config = dict(
    n_layer=13,
    d_shared_expert=0,
    moe_layers=[2, 3, 4, 5, 6, 7, 8, 9, 10, 11, 12],
    routed_scale=1.41,
    balance_bias=True,
    init_std_router=0.0377,
    positions='rope',
    qk_norm=True,
    parallel_block=False,
    init_std_qkv=0.0221,
    lr_mult_up=0.803,
    beta1=0.95,
    schedule='wsd',
    seq_len=1024,
    train_tokens=313800000,
)
Below are experts of layer 5 (counted from 0) of a mixture-of-experts language model. Rows are named router (the router's row for the expert), gate (a neuron's input weights, with its number), up (a neuron's input weights, with its number) and show model dimensions 0-95. Each number is 500 + 40 x the weight over its row's rms, rounded and kept within 0 to 999. Numbers have three digits each.
Before each expert's rows: "mostly gets" lists some tokens that are sent to it at least half of the time. This comes from a sample of Wikipedia text that the model never trained on.

# expert 5
mostly gets: " a", " were", " his", " 0", " \"", " 1"
router:474493543476438462485451478590565480552503552453549495547518589511522471553459505489578547498451469511464573381553509509533479494528440479561457611469483524531516413492450432510412473510524487474507506482517496607484491443524528460533565438359502475445504458428534514537565542552490497539
gate0:466510496522515494423518538532509488525440533556496490518538503487583478561485547507521417456497470554489562543482475443530460475461426539441486567583536474528511489486597450484475475475514516540606515431538531521410481533511536505515556497413484457452452445486515458533529488555532525525
up0:485504426456506485487528549472440530504506532550497480467563471447451562567456493436541471498487529600511529522484469474492445545490458502462515491531464457542507466608501561487523452474443440560595473435421548465451502513569522476513494498508507481505485530502506476547571526500513411487
gate1:504445475494416494523485466519538533532470527467452491569468583533470454503538479561595456466492464527461554437428474474514466527450504460459497530484574490485471458483556518463458553505515494586462525503533504478455425477442422470421488426454536471469530530437510455482462505513519545454
up1:466426463499432455559459469525496507576482523508438431585514562561473423461499464586551453481482492617467497456425481549508521502478470486421430554456529540486492447518511562489566537408553477552430420479474480510466471552477484507490466419547535458433529543499485498535474472535542481529
gate2:483461461531483484519542542497475441512496458507590439513543470505532499545454544490445498498420550485480493536507481524504549571564507462446498506495572486525516566558474540488505500529490451540498509429516458452481456575529523480513516455442489450494521436521499438552489517463518444480
up2:482524450433522495477546525492562518463459630563615446462510532459503609496467516558508512516545508473457533534466468499454496526480547456471507509487453504523482417487438531425506452530470527543555486407569518492532545509491524528503527489502534535506485500482507474521490517510551445551
gate3:528545601433541434487545515560505495520513469468538519602474422532469467492446585526563474480504523563565521484459551559515507499531507537511499494459501502531520458457512487504480504486498478565430537512430546446421508539404519437516485495475523510487480498455457469520456559528457491453
up3:459558524495500448545434473497492488544501545463459578531493458534494477507584510456514491522540476557547456448523476536490504411493525482486523508460536445513591489488508542495473528523494503459521543594467493518460527536457520454364497597516556518491527465460482501531548556457506444459
gate4:484482575588509464546577458467511512532477449493480484442520503476500482454475540583488442442507503453495494507555496534554518513529510473521463534472499518529468459489512480505509515471539491545483484514513429460507489494466545541488485515500552475530471432505497482527507554582525517553
up4:519512485568499454526450547442533497423464468512489479521494537560484466530470506441552445486487495478477543515536440537457530499472452512477552452482552416493480521488480434504473494544443585459492487475554506535596462462518475537371460526572524452604515469536538530539485455528513500524
gate5:492527433523493575452465461491450488477484486497482480521465541469538515499480500518506504446418438540440556481470530492515428472496454504488469532537499519463535560442461499536432588483527531525505534530519507431522467510524471435454454534460472507518511538463510518436486456464503488552
up5:492481523505453483514520485478512524505528490468535467527522548433522487484461497503438569480536529527526482480498509614485549524492555517469496548453425505578494483457510542451456457500537479527495422428402472464532545490552471434493499477526512518428471558595402406469533492525558479506
gate6:491529538550527505474545478509474482497521515453584493420500558505536514572494517441542403519553542467498509502532461544480446465528453572550487427404456512460472441474517520468465488495437528484529536526551509518474588518477480503507481520500513475350484508546524472542555507558494437539
up6:482456436503581489466524529491494509569525521530487469541499461495477534488521470572498431472444458530554495489468482505500550454445490534471463591494481551484576535459501499514484471522489475557590499488476476495533491474493446490521499498494469510505478549488566548440484546530458527580
gate7:499537500482618504546511468558512486574543495573494504514440503544478522469577462543448531433570509541444515481533529546497533488496532486528405539480558473509540516571465555530547534490488445501535548557464446524481451495441565468477412487496569466467457455574477445454479524542495568456
up7:481436501522475524450470500476527470447511512487545458465447505472519512423422555533455557516489477398546503480516416517507502496507450495522545456475416539518476543450494475489489453548472522465481458443511522502537518478475522490572557536496455459531536468513507534536563459470512548442
gate8:564496531477537522470536435481448522525505524514453574507535510457470499490549521467486483503530428527490487475522550513506451492485522520473483539428507460518496498413578522574459483522581498620505512454476439483563514605500408492434598507435506518544537513465516486413570476486457510523
up8:519491554533463464525471580521495566499490479548464574462568566490577470574528495496524475530489514523516481550466500403470527488478512485523476507461478493580477445558498500473472479457471530488567442488486483491525565430549467493573452503529491538499454459487498530549465513469540541467
gate9:596489465502493579600464498552546533563494511473521450575530483483563553539534479566537544490469479519462524484503498461509452509543503529564488491408535493522478546398551522473458471483558469519476504485512460479460515447520500501480522461432455489541463533500505495559502517487410473424
up9:490525542459474443506531508510475424483498499535463494531466572467480462388489564502463502467484538492608489482468500563532535427491466452517552479589556479490464459515492453483493576507491483486517550564585541493527446531497512486525488522433455523463479495464547460490524482431540552547
gate10:466551501549504454511556544511476486519547497572459465534475528482442445497425517552522428496496495455457571495497483428500519532492425474461478506504531538481483471549523506488445540577482472494477533454463513531535487497429543515507472396453510451429529478431509556541532519507558504462
up10:514522539495403516563459516450518479477439476510584446583460491474506500474503470516550514572424479517497512579529554548501463495489466470426536437564541521496461517507490505486492473435462558554465434432511509406552452501540457482519460503523452457532475523471506432516459466544522457536
gate11:511479506475542432426559473515475537496489523474427437516451458497486511501585533511473482460527537487465484491547452512475491453426524510419471515519558524479545483550527484546525532509453537490530476499489531458478439522504469515498488496500569493463487451467482474477477562529510526523
up11:473539539475519507398528452446547492534487442493523491556510522505569497507522549524443434598486450416477467483548520459472437538510534551491535442508493558444510450507509464577543555540481480506591521525467468515489486482498526459485490459521509501449509485417432488471561503469548543508
gate12:544453581492431511530483527498502466515483489497508462520405548531489511444450502492458522440438587474528516485470470496484493509473507374463474513452423550443524467389482470556467389510548502511535549522465459510487470557545558471528499450499524413479492473500514529526485518501529478500
up12:533486492520471483511534521505513527419462495417545436534488516495414480425551469428533501446455563527537534452586472450484463518514493504473555510464473437490538467475461420484544352576476549527485525511481496505482468527548500490480535570520476470485474515531548552475510480484520409515
gate13:458503515494518478513591454480586442487434528527500476477520577540537496551549502618510467416535431467491511420519486506491533473519521516500493539508518488490459550447507550461462587564543490473480551483609504458471507561499477429484451501425500555542503402450471516504391602525517473413
up13:463524501480426462547462400496513407505506541561460590485552528415420482543552533481512460490487514416483455417484486518477559476502481537522533443416476451511533571531523580531461498466510466526482522471519478536503547486514472492463448566494479559529422507477536566512489518489563475471
gate14:477447458465482591514511535518530442563552485601513513469522454498563541480539513478512529533564508503492558452503495499543457498466471543553509469500505522528479543480521428478499538467558516461513520539506415441457470524483416500517580493518443516475536468519529564445553519492500486582
up14:459470570539461423529482488550568453486516533520495443501544534531490412568534467490532474429433543518491467503572542485490533463480476474530567484545534511488448476494512474501473495524438484552481524462568465555451520475532530526544471482482500528492451444550441416594444513581472522432
gate15:510495480508506493474476496514530496548463562502527377500512602572500522512521420573455496527466550503461501434511505534517483512493582401509406567443483503516476492506528512520489501526496472523574507526472497519460439472483428536490479435506524523446469467572516494512480515568510452488
up15:523559522450478535513487536519487463536522548529432482507505529460490477460464497553494478505521525541473505494458476457512420485473516537490477513465521507524432472520480601538581537474529505503569485539468490474464534441489500502473472550467487495446504468482475534459460528456552486507
gate16:474450581598488466520449450568518532465458519484518478422533540566453476529476546518511500511449473553500567498528435475476517514517481514470462425511550483434544528511568515518424484474532576497424449434541430607451472514584513561547467481462502525475497494538492484510500499493544457545
up16:510495483500486535591464474493534509544494463527463540469499467499451548500459533548572528547457486467559477568487472453514474479461456471431531468522522562449467501571520463546518437502477505512548509445525417426457461437466528501539477474572539508636491501453465504442497457542524460521
gate17:496551518453440477525500509510477510592519500523470478588541565540538473500455439496558568483467535497481546526520468486470486519476515484491474613494582560487405526513556478529504495404526455496540535460533452461505471523506508546538556438492551448471506506481581512482460504526499532567
up17:525452521505503453492504428526476599549509416560529576434452496554490534453503455495574525487484501446506465505432458437460576476504537562496559520511500518461521577473490594513533543495464470493474504434519499481466527543523519543451460537465518514575528503501457584506572455465500539522
gate18:496532571523498576511517486562451509526525481562468478432451486469516570476453541515488471486516588541427513465475520548483491567472519481473520460562446561519478498552487460488512385545412457522479513507488489466526476425443524448516431455542471513435512570491469502471513503525462515450
up18:436576507569472516463529537507536556514529563434513485463507506544507490498515460509460506537444505512507479550505512488480575460530556493531495461523521494502482491519497597470497520490497504437522490469565494428503523503528521492583452500501558467502476511491553514491432503492505423474
gate19:440506530435481514458524550525486488492586509522494489446432531522578504486502530522442508406539509541482434419456493534539487509512563553499495478475526563484516443575542548519522528457590443468503523426512448450499497579539502546613525494486540518486497507473480459470560527488491525472
up19:442543559460490485519515538473531476577534555493440467503524511472509566531512450462425535552500559449491499518565553477502539486541503449492589461616415428423475501450564478505525506567435539545526498517451573527524488486507509490534535486481565464554554486488482541510509528420493508459
gate20:500528503483571475544529522512493466518428541533516416516453517466591519451422508542537541479498490570501569532468477523500489523483531507488456581513438529491442562497485473543462556489467517444504514551532519548470545431478509502523534487478461419445553495445518510472488487582451484507
up20:472499481526527515419556475475532567432455443480575381444458563479488502507459467470582500511477513517477539521519528506544544550503460587452522485568432534435466466518521463521446429428515449537458553435536534570511499438561554489532524505488480536479511512545524463598552532567488438554
gate21:523481442569468489503560529531510489519529459496531459556531491526526512526569494495540447518512513482410559539507572420536504578471468504567428509397537531494526553446495537448456491512436573534532485524528513524439552534526492499489554557469471449441446488469474461575563554524490487491
up21:507558507548460507552601510483457517546495424446533455492482530498516506472604551475532451491513523584406496532463485539462535499505454454511480513443548545493514518505482516504488568517514501556580477474496513450455573501473490451430500526462508439483427528530550464494494517474475504471
gate22:499476542480469537581556520488449501528512544512487451504537553459519468529523474503598441464486530494456492401496481528517522467433452481473423554433505472485516483514550552511479488546480451559552537556497482528544523542495553519511565489436447486518518436510616442539510512421497536501
up22:508490473509523518408517565510488465489479507484477583525506506505520454522449487530518490524496510437489527563470452448482482559520546573469474504519458457480438547605566504464495484509507476426416426482525514544481400495506527543476492488508524521568460477548531498461495478492504475519
gate23:457555465495511559526543435563503511516464457508385492496471514462493485474540549454489472566481529510536470485503522463512500435518542498493506511475487468480425499467525445575586546519433503511456525534539509521526486470472446497497562507502519580527493513486461494443519541518462485449
up23:508497441506509521596505558467431548567585504466510426490478503515469513478433453492481539500483520558465512418541518449516575456514476482453529474565456505565496498556526493450527515413478413477560525487510513460525521497455515473496509514537491535499502507486493439493497391568524474528
gate24:595529479516457495461502497491470526469500522474512595553507486544489522514495548465421550493439456472582523536474468480533543547439478523483515481502474489507482503482523509579484536437481488465529518491536485556454447495525522468524529510474534539553537489404498436540484521574409492517
up24:450537434502540498488513517496452509530455514473459518518419528466507566456468542494528479503489461456516450474434544400494490582508462484532492463582472527476504498485534456524506488524503529487488461478510491497534465563462470488444495482566555536538453494497492422472506472538443478490
gate25:499507498570555492430525518455506528512530494477578476506482553474442440389476558409469539471473551447467525511476495480510478486440492432507450507561434488484520450438463468522477470474512471602483434444457426481500502517519474503508515477505494494520511433468507430479459481516461472564
up25:467492595520482502503456476534516482489532471475469505541455463501482532478465461493423479553459481525517505509537473511481538428494497505442555437554472440535573526413479512519503542481526470486498533499449495543462553504471520418487515476499489517475457529434477479526505509494493454399
gate26:450478502427445472542501526501528511545515500496493491464547425474451518514549547531530462475532520523457457426473477555514539506453431538543498454499511475528461480595486474450460526502526430510546469511490513552434526534503569473492466423480473485508455482417522484495478534526531486498
up26:536529519544498453436523493509480476417502483476486513452483446480535430537429478485477567531503461469505497540544557532416532497544545587538504516431574498558579529467468505484506448462486539487487524418470516537440549485576495451510457532532468554478442459523439480499557578458436432492
gate27:541511522521518481433472446508521544488494552420453503488559505543547490487557536531470562482423454439527533561541491534498534562487487505517514505466522470504520472502525501480501468545508518500490505452550572508526468499497450520493438498502506507534519497534480437397580445538493534519
up27:541466470526480537592578573516484501493431477587507570479494487539437503540468471481526449474495496554465450470498476438507538496547470450523448553534482559490460526521497503519559509453480482487509475474419509493496540498491541515475467552530541532535569515460591545526484464466568510490
gate28:488454505496522418493423447521517487482520484458494510533460509510484396506551520549481486484527469515523437438510477494473550439478491536489518511509539462528575615495504470553441517534483500534469458552502457543506478494453501499519487504510472517548463475491498512552518552480521511491
up28:460449549469454490619517465541529483539522522419518480526516530503404502523496515515511514535478498522531448590519560507455490433485542428490540456557517543460557462514508492502521510513476544454498541531497463506466569575551481550488416459527518530511426508502469509450459561517485463477
gate29:469572587508575535494522485537482576525506477485438479555520490510499522475482600512391394435502602522352536517486426423557430441502464507568496527514503557542452533534479541524486504528502516552483476503525501490509586553494472528482585477506526436534534449526536529445517471456495543525
up29:572577449565565519494570521486419540425538563524420478493531509465520510539418494532577505481481542457469513467512488464479429496507493484475417524459435530446460493470489497567487462564449546490454463481510509479494561550501497502482522564494426497502561462492514474440512406499536529547
gate30:527515457577497432521552526511516460526479529490436545476555537520509447543539440417490465497494565522434515424485512558530445507492492514494446522460436451471560465559562515470514511457501501551600474483472469483493541531497542549536472481491480541448540459546547525473475495555482472500
up30:550582520415551522472474459482489526531495496571538533458468508535444546471508546541475459512489493431454455537462529486489492462488446421576430519577540571458512417477546463532512500479498506554503500526561498528583495507509476459482473467511437502464563521501480498504521431471501524449
gate31:466468507511483459524508515510542554549492423510483452512459546468581558479521430525522489546534460510440481444552453529526546530461467529465516542503499496521538482528442464539453540528547505476512513494501438528500468518437536454533491471449551504542533480445565506532529584416427458463
up31:532523500438562481553462556501444495527494517558514509571485433492559439421554512504533464499510477541487471491471542532424460480477524442575507476480468462475491492496498529559528570447491480516521536550458530529477437528484496461525537533525489529497469539478491515499417469544432551420
gate32:452477547431495412532569515486554572530560530482430483490447455526540456543531501579433493465446637502576513559511518518489460564490506522476453523455575507528508469524490515476510536568515521442533491507586458464496514514447527424487518485537476523505440479459488500488485556508484499476
up32:517477553466524520505426523476447507446502491449499469479437498514481551539536513550429478469544452506477454514542407510453500561476554523522510486461393492500538469496544439469456540535469456490530482516466443538531506494431474513468520511520512516514450513541570518545504599502481519553
gate33:497530542509453475523493493534522467525484504526568490495525522497581470541510487469462447542516512477539570427451500527464556503523471513463506522531530532436484546502416506474511536478413506408560534570540500558480497527521545533593481499500554486468508422421509419532468527550411528538
up33:519478526455546541503558524497534510465522448469426531525468509543538494429549589544505540446461528506478459555466536478516470529483509429536443504489456502603488486380570501544455537450589506489493578481489487465477543505541460440497507528386458448543486477525470487475551434427464488494
gate34:482469532534485508492442459503525514491469519522498447594481505482569482532537496553427447443486466491495543535531577513543518505499508509512418489488547515545582579535478466496540584464592484433483486548476487501472479466458524543524471459449477499512496429507553531562467559473505510553
up34:520501480457532499517434437508524567486495474474478453539493493521466516467457451492510461482477518516476500406494459464541515476541533482469498450550513435515498542521562479423482514547484454523464550503503407477467472491516528454457513483619486542491541482499434502522548427562472559459
gate35:541493481471473538564509493518572470615516529495483476486533435489572554480522468465510526476464489576553483434489454551502521558458512560531492520528498512547451554507496492441525495461533455486547508520419447496482474514511450450474501488408501390475552444456450503463535569491545466554
up35:485538418486523502554456532463528469569460564561519460514541444528557566537480485484495517546491511557472516510495519542565474505509536519526476543502531594550491591497544452477413506429465518496565460485490474518497483532539438456449507488480491468506524498557487554416457546455605493560
gate36:572476545463490574518558473526494477497514509477469523499497501510542522471505486578506503463491496450460517449506467515596546509482502543471500499448559463544467493472495533530494554517576484573497479528478513531492467475426503468548432487462511485472498462566531502534530561596483524482
up36:516531499513500514547520500512520512468489552508474530399472564517494532430510494492448485525511531418511486438530456510485508549523580466539576480510454500498471494445515425434514532553501396515559564403486461469487461474447496534479436529484517518497519475533530442509505548506538501513
gate37:425570598549526504522481548508506493605532499546466446516553490465568533541576456496455494515494506512472475534487536491512467484519465536522492498497549539441527540532566520438493498494492470463490460516501528564477519462519521512491547484537495458497553483538490564548525506473523508526
up37:514506495540568550470390526492533538497484507468547488459502377513537443486497548498475463550484443559523500470512517486457566511514512562514560468516534482581501483523473462476493469445569511505505503531473530560468491441387544516506500495456490553445603469465445465574503508487526494517
gate38:451541538508489450495480544464599551492514495473494489484517497521500466468513543444447488549482497522469496537535479531492592521436490526573517441505557500489463566508522459502506463467497500479547494436482463529511540521435578491420531517571491504524516489450411457498513469544521444523
up38:522438561634429552488465447534443498485427603538463427513484473417460543480514493538529561476513454578538521564492513456496502493556494554505426535615486482451485506488512503451495450513483492490506532500543511500505536565549467468494512507430478523505477483495500473513507498507472460464
gate39:538501479517425473489488499469656518509506501424492428453486461476518549597467507595531506461452540453465538474518454568543557417475450480476481474510579563519511477522462464486533442515532604491545476508486477463472575461471488508488539488492505515492491493558542540527437471520540487511
up39:492556588438520514485499499469460478514491468504482531470489503501532471464466550442440517504493481508533483512469530408533438515541550587499528484510410542461519543449516531466470491472487534538524492427466517507577448527506483574544469491510524561476541482532462534520510546480479533554
gate40:511499509514503525427476510536502492483511521485528508451468488472523467570456536494510475537508453393448469490516498488534501510435495542481498514493566561473587508508517500465436602551457522480541481424509466500423493574539503499505538539480494526511516448513547500476459486500485504478
up40:501467522498454463545529524541566501493519512485482522510548553496510466488469547494522518454443522431459534518483550458517505589510508488486536483466472561513527478524536547468420487480553448481530435514451481569491522506574452488544552492440479458483493501623487583536561492479557481476
gate41:535398505422438531471468487499444520498535510505504491508480510473578577539459552491516486488419482550474577505522520475524516534475517573528487539566452504499546565604545484467498466525502546512513559479542494490489530607518485520528549528491505471402468492431502504470466514526453469498
up41:543581486528470517508516550474478476516465506476500443392486430542522501472561544497433400444629535455464455521506422467557533577534506598516516473460472492501440498496514523559450524542499507468463528489455550486461557476533477551491498493553450548510477490590491552555536441465500477458
gate42:534464542509552461556519485513480488509552551478478516545509558562499479501528489457543516476535427517450425507546403546503510497433540489464449532464515498504427534542502504474435515507478543441509510437505527527478464503471496523473584450514516443470479424462544452478499503491466540480
up42:521490521499594511499474574475508496513451473445486533549471504539469476495452500586465496551443523477489456486534515467513507490515518526518529470578574505536466504473572520486413504519506476517502392490542504567501525517521544460598469480497565480437515469512534566501454503492522506504
gate43:526514547557479495425473510485508429476510427495501540474527463475569490542441541439415449522492426479509527523507537502484505561481574510496418538555519594538551441543507536446549548426457492489481482509560549500483441475502475482457474496442512526455548423503431391537464516562483532484
up43:510529512528476539436559503441509549480550520489435563561408522523487484604501545507487469509528566459541505480459474506454490484510498546533513504475500481425427489431495558531468470485467588448509518512442515555501520498450572540465488549523443530539467518455531468433504511458464520501
gate44:601526557414545498463517515503513550459517576563519498536454536514481459543545497485509581421510527509490538498520504507488510493446449444529513519395461531498497480513568447572480552498551449534544547453449422460496504504458503439530506488529506562483550533469492564550484514442495540475
up44:529470518523521507492523517488523398500534470593585532533536538472504509445494538492533592517530490484469628631506589438415508535445405437473474431491471505488524493468428476540441521584470469553539494476496465513511430469538503453574521521463530512443456518411541516501554452485520549495
gate45:493509527497494510512466417583522488572556478447495505476584488421545510521530446464539472500478542489464545472512596518484417463519444549571522494462483565536489496447526457439554528508599488526525490508463407446486474534509458467498540454434494482454460518518494536507497501500491468486
up45:475503469575540570494425570516463499490541494461551508503528501528493531522481565517472461496448419554485484463571381419571545437541465503476555538473538520482520533529453479495451524479506543509521513483477531464447453548535471542415505521437560477529508528501580442482498485517491559407
gate46:484498542496478470485451454505468506475452550489526587504409505506484509555569509462496560549562561531567569427459495548533507483520485579559506582515479458496518557561506525528550534521544506561441558555536491498503414472520484533505479526523458580437484498460483551501451480551471495438
up46:566548520513558532541480507511506473543480488520463472542410472549456441434514537502517509522495522455457512492447407483455464434499522452456523490462549529515473445396541527621530520529542519554482511438511468493535526561507521486533501486482576448472548517485427491496433512420464523527
gate47:540483540490557465504528487487464540509492486554454471537511528537538513511554588466453539500496483471387524441499476493535473518470502475474510522454480480466511556528461407457453461467527430491476498521475492519501546570514490573432486507502414467498540465523518554508553508463508466503
up47:521519534515449441526472470483491485580428404522507433468511512612410497490537534503444514404453494511499532437527564569479514484514525495456531569521509507529550403516470477518526468556514460490471462562455513499530512530478476514553509457554583479480536443492465478499474513504528525497
gate48:534499555459541493466483511527548534465539508465479544489586597513456506477521490534522527476548433546513529439495503573578515590489529431404461468466500568479521480535568536414523462438517438475489490478474485532484438403515508543541469557494449458442485473560531450477433518524498512478
up48:455543450500571468475495442549513510505536440597484537456494468588455479536544491482538481495540480517510432510506497546448467524505547426507530471525418497450573468457511541509505516510452501566520483515550453496478479537441513579542436470518496526506526537503563584444504490517555480524
gate49:431415472567476553434501492518607513454492507471471540551476567603540456541462534495512493426491490545516510478507491534465547478515412487528532502462481445461494556445537496480461511492505545486474506469501501489583487574520500449531516571483449449506455512509475511491551497579507504484
up49:499411473599451488434506533484521500464512465476488486490499479513463446500420565457480451540520476517492481565520457478493532507527463470538590485488497454483563499522462530428512451487335544477464507457517533458481394633547533500504484530528425443495493534445496514484444478561511433473
gate50:537418506535460482496464462517506484571482489440526526398475425492497517462453520568475518485441512514465486534458451500535508483551490547570549509495540584515520541504545529483485506526515494520570474498421455527525525446545498508438544512472540397600507482535496438559454538499454495436
up50:516522465522409483532462467522561480516485541534454499524542512493539489532463498502515566564462541522422585564495495488543529495570486599500553521497521529503458516501515478449436494507400466481510418493442526420458475463524519507500535431492507362495446466532510456518536511486523511522
gate51:556390532450439555479464493560430513548500469544474540472513542493461576495463436524442527488514541474450519473529506472555488428476561560533492571532469556407553501477474480536481469476531526488518467495583452498537499547544459454505500490492532473479508471460487493410441491484515575552
up51:546536430609487537464560503483508439493489460528540543512447507499485469555506489461494486520441435563524470494423515516532453516470448477554538419451492495445522529470498496457492476491486604506479470458472507534505442488451564519573474521534430507468458511458553490526525537434526468482
gate52:517465498512488510558601530601492545567562510519492451447549570519474494553475538491494459519416520582447505495506567542549527426503442448511433501517566480459474532515528471493556550535521542439547576509484475472439495511544549535467460430462469447413444524482497438433555553513431491505
up52:480485574524554523570456553494476467527595469535450450457496482487488512498464531478504558463500426490562429513472477478507403506472516466532491487502457553541510570520507512528486474561496546485521452531503416499495498520549423442525491446519566477528529552384442580545593449507500562494
gate53:468519472568517515586511563538560489590501432505537477508517497510499430527446511515513434535528518463442451487521447444478572581523459460445511504543550494515445505490497475503462537450426501521517480408525448475455508478477480493485483550441473452537569506475461482500478466581584539501
up53:519433447546563497526535502466523412455416513561416479525488432454419459471536513484427502483441481515487489485526512492509503456527437443427489519529526497539500582525533494514565535475450573540507477461549479425502465475478510508467491409575521494505490474501534517544443518562495504507
gate54:463496485478451509502577513550595446506564538532472372533505499483517454573469423516528513471527560492493560506452508459564512496459504511526514514480527501451496520487507499463538472538501449455594503528534530545539477516477565488481513477594543487466461435501459499480579603521470469565
up54:465512519406465510593489533482572525557528506474530495506468570519496545430483454552582485482512474500499562512494565500583543518491486563601539508571598560457547476493436492507500510493476476510482552511523535508504472463512549508529438462485484416501502444481512581546539454465511519566
gate55:502551501489526550524528509504541472531535469517501507451476475505552478546503542550463524503553510478526540472478513455532418534484529437512489486506519536544444535497490406494525499503531505493493514467589480576465478489513530513563540546478512514491466464467492533503460524506559476582
up55:459445500526481490493501429573510528493489500518444503562496469504497542476498477497526499479478494605488472493533510520522553481513446488485450544479540430551444516490574545469485565460535555423512561478493551496481516508529451527469500478433515473532510460495537480484527517455465554496
gate56:517483490491539494416465483521488519430523442511493504474473530480571462534512505528584561495496496508554550514496562556466553410448473537484490462539460446505430500492507476506533513478484537501518425460584412512447493594498475499581562497543472537484535471492474403497448533530476465479
up56:541467462454518450455482487446488481442482446484513444562503497502538569536529491565509587465486528458478500493530490567466479513389530580425514530504486481485475499553514516516507469466521497482488469457560471566512490530534513463598567444559423520417570518434479418465489522509470523492
gate57:443516460504398532528548477488532428509501503544538511459530545470526534575502481457545519497521483445488504573555495520481465461453490454466497443525494472560424474504490491453441554535487574394523440476569525482539468506409484491537553614501470412536472529495449525455505471499496485532
up57:496525528465485488497555508479519476493485495480464572523564524521460473472468553377502509555592532573533511462461519534514519501466541557518524515470537574561428460418499523536551437476582488463527514528462458549567474463487422480483547440513497525502423511563443468475531501515511420461
gate58:493445476549454587502544522469524518527487455480587534566604467540520499529608488546487531452501512495545541484524496545516495467521491487425510513490511485495494520539461488512468537486617506467490492502566501493477500543546433458529589487428507526408558433516552532546537452529492494548
up58:585491480549473562539477463469420515545482480519507549453473563461396503416546497491505424485501534473451447472506461538433422547514468466502514525522472470478499494460518537440445495487377445549491493518504488502503476498495520519502461450547529384473488560444479479561505434523461481484
gate59:465526423542526488469553512540507524478464428492492527499480494491493457473500480537476528471417500478536527493511467489503506393569501397475445531511532444527500515468441431485559442581480509542494483547482503462459481572453572541473531453513472516467431478395494426485460512558518515501
up59:422490461471531533525553502520469495524519496573496546488467386412569512482519482427476461574522554522548442487517505461499469561540487576503521466498497474483471457498550539527515568522503503435518533511536464463415501520487566433559526507501595557507454490468457441514513526514422491527
gate60:507474552490439489493557494451519508503506516504485494530447568441523518500454517521531557499490447415486540458498477484516511523423484465495507438491566528466490544520479484502479481503530515408470495547567476609496457405536537492518447474439471501475559452456495485505490521516556442526
up60:558519433498524492505489510532442474467538495552479526491590426522443492443489486487561457529507566528437511581530526507487433488562536571470481513421426431546569481464464481507529487520435512532563450489473472419499506527511556486470519521533564538529471494515482470451402575499454532461
gate61:439510546414546528471502551482546528519466568394531469519609463551508468410489515505492519474473446584561509472504525506490509522516417534458515512554472510489400451463527476494510556442521455472510511507506487463539478529473493491553477510472531564404481462502487449474502460535482548518
up61:501484552427441504524449541541536482443460546528521416408486534526493457407473520418489449452483502532545509450581508503495574470525497518508547496427442437490470539538488486438469508514527507486460527519407487543472520503465516472501432405507475481471463491473475515522487522477538468437
gate62:434476456550486510493504541512472487483488522535556463521486506475544409517525524485531530451580532552457529494466535554481476472508475501454470443527522478470496519461460446500549558505487520535495550476538450480422441494509399447510456508460402523484442437430505490489525549491522448522
up62:487484463523511499480502471535423535534496482517424459507515504493523433512495516512531505561512464408505512454519445525526497479535591460489498544417483490533541497497504487586467517514497460534473513488519489504433495537450430410467552550436430488481436486523512505492518480522497560485
gate63:514517513474461507474559472505541535466431502511496467531490513506537521511496524510460542529551483497520560488453488390419551540500511438556505527476513501564522528531508423387559538495560502531514482506561510534511419482520540568517579525471423526496450457499539487521481479564521483462
up63:502636533460495563534510549476505479451490484457568481470497573465505493475490499480537525509470574517480575480508490512522534518562509526548523515516474445504501524452447495515577446585443460527460468479484482461466409497517503493609555517458470534483530452521467470523515495526523488513
gate64:496514546488470452499550477499575563485541464512455532474530484500546470507516464563515503506414529456412559465524509521589442450482518461613438563538473557480441476500471476530479437501607531479536518483501479462519471532442509513514540467519528422542500408540545480503477498500494533539
up64:514500544475459395503432427442621522467478506539500478432491477487561509480532433505534564507459462446490469503564540533545450584440582456516532507530487510524444470595409493528419438469489504533543470455502490508511478500471521498499451473523550460556521499502457545484401542448497500538
gate65:500476488530436562453524498562534485478522421508507444560498534489584557516565531568496547466452502527536550454489547525568493495492538432543463533525599528508566513404466574449487439463509521433507555556521563530474459533538492479595521510440549528438462459457461517532520510442533492581
up65:560519467540520572493591506454528510463443512468539510536513515459441511496497538537460581455521518539532522526498560546449506499441507467564500521555544484524553545478505634484534485585499527473505522533461540483475519464504429493501565570535560529456492542475502481443432474448511532557
gate66:571451456403417551505462504508541410539593512576535504458500513515463494469459465522460527435476467484541588532459437456577511488558441500517505525446488496464573507440477488493510448477461496524514530459562458474478471494543523468492519513483639465459530474512521430550485458550483503550
up66:536441535497578466513500524420414551463445512531497537491492505450534545456544519456522494504489478485563476573501541408433509476496516472572504471457478494539495527511442581529565494517439500465422498531558470599566424584486448496486502533484572523489491584480455399462508506558440528517
gate67:514519495547447541510492456530489540526494509487466491521538512528513516511545517463457499440479526424484466531506537545601553457514534498522487531562521463475527494453532546501481563499544532479507474489537507497456514505533486530557546512482536576485556435438447513540507548468517506537
up67:469482402573554476488510517533540550492474498470544513506476507480488548548525514509466458515563445456443516555527475483495560468550561482501549419479508513539504530474487486497456523551505496442551468425452471560438529522464501509501600565430438556503518503507526556502567464437483422509
gate68:522589491531551487521526507581517495605485481532490520536528433442515436495456486496521525503506464507385549469504564503556488496565456503470524535490513491569537499494579461538552559490561464478536555438522474461470515519451434486449504425417412547460498467406522505473545484498533500487
up68:499543507514497485465525514531564528523484468520500466483507451439475488519477509532463537514489484510460517528463573544510481515573450483435590450452500492547520446557474497568530543533472498568493483464514499455475566539473450466525512511501444526494418596450441559491514464496513512504
gate69:484432589508454458525521519501527518549551505478518472525464490578489431549465529495496475487413457584536486473536531429508548523512515524514468575494500468534507480527508415436531458478526461500561544473504476478534417521502537594474447479488552487530475453567518421531457517565571477487
up69:474497491470547448499502462579474494507480437464490474546498517461439449473457518577555442419443555445452455487473547481479523481532452549466522517453503455478410510485552535479522549508525506444440463528464481495415486530523498513494461542470444521504485566503511587462471450553517440502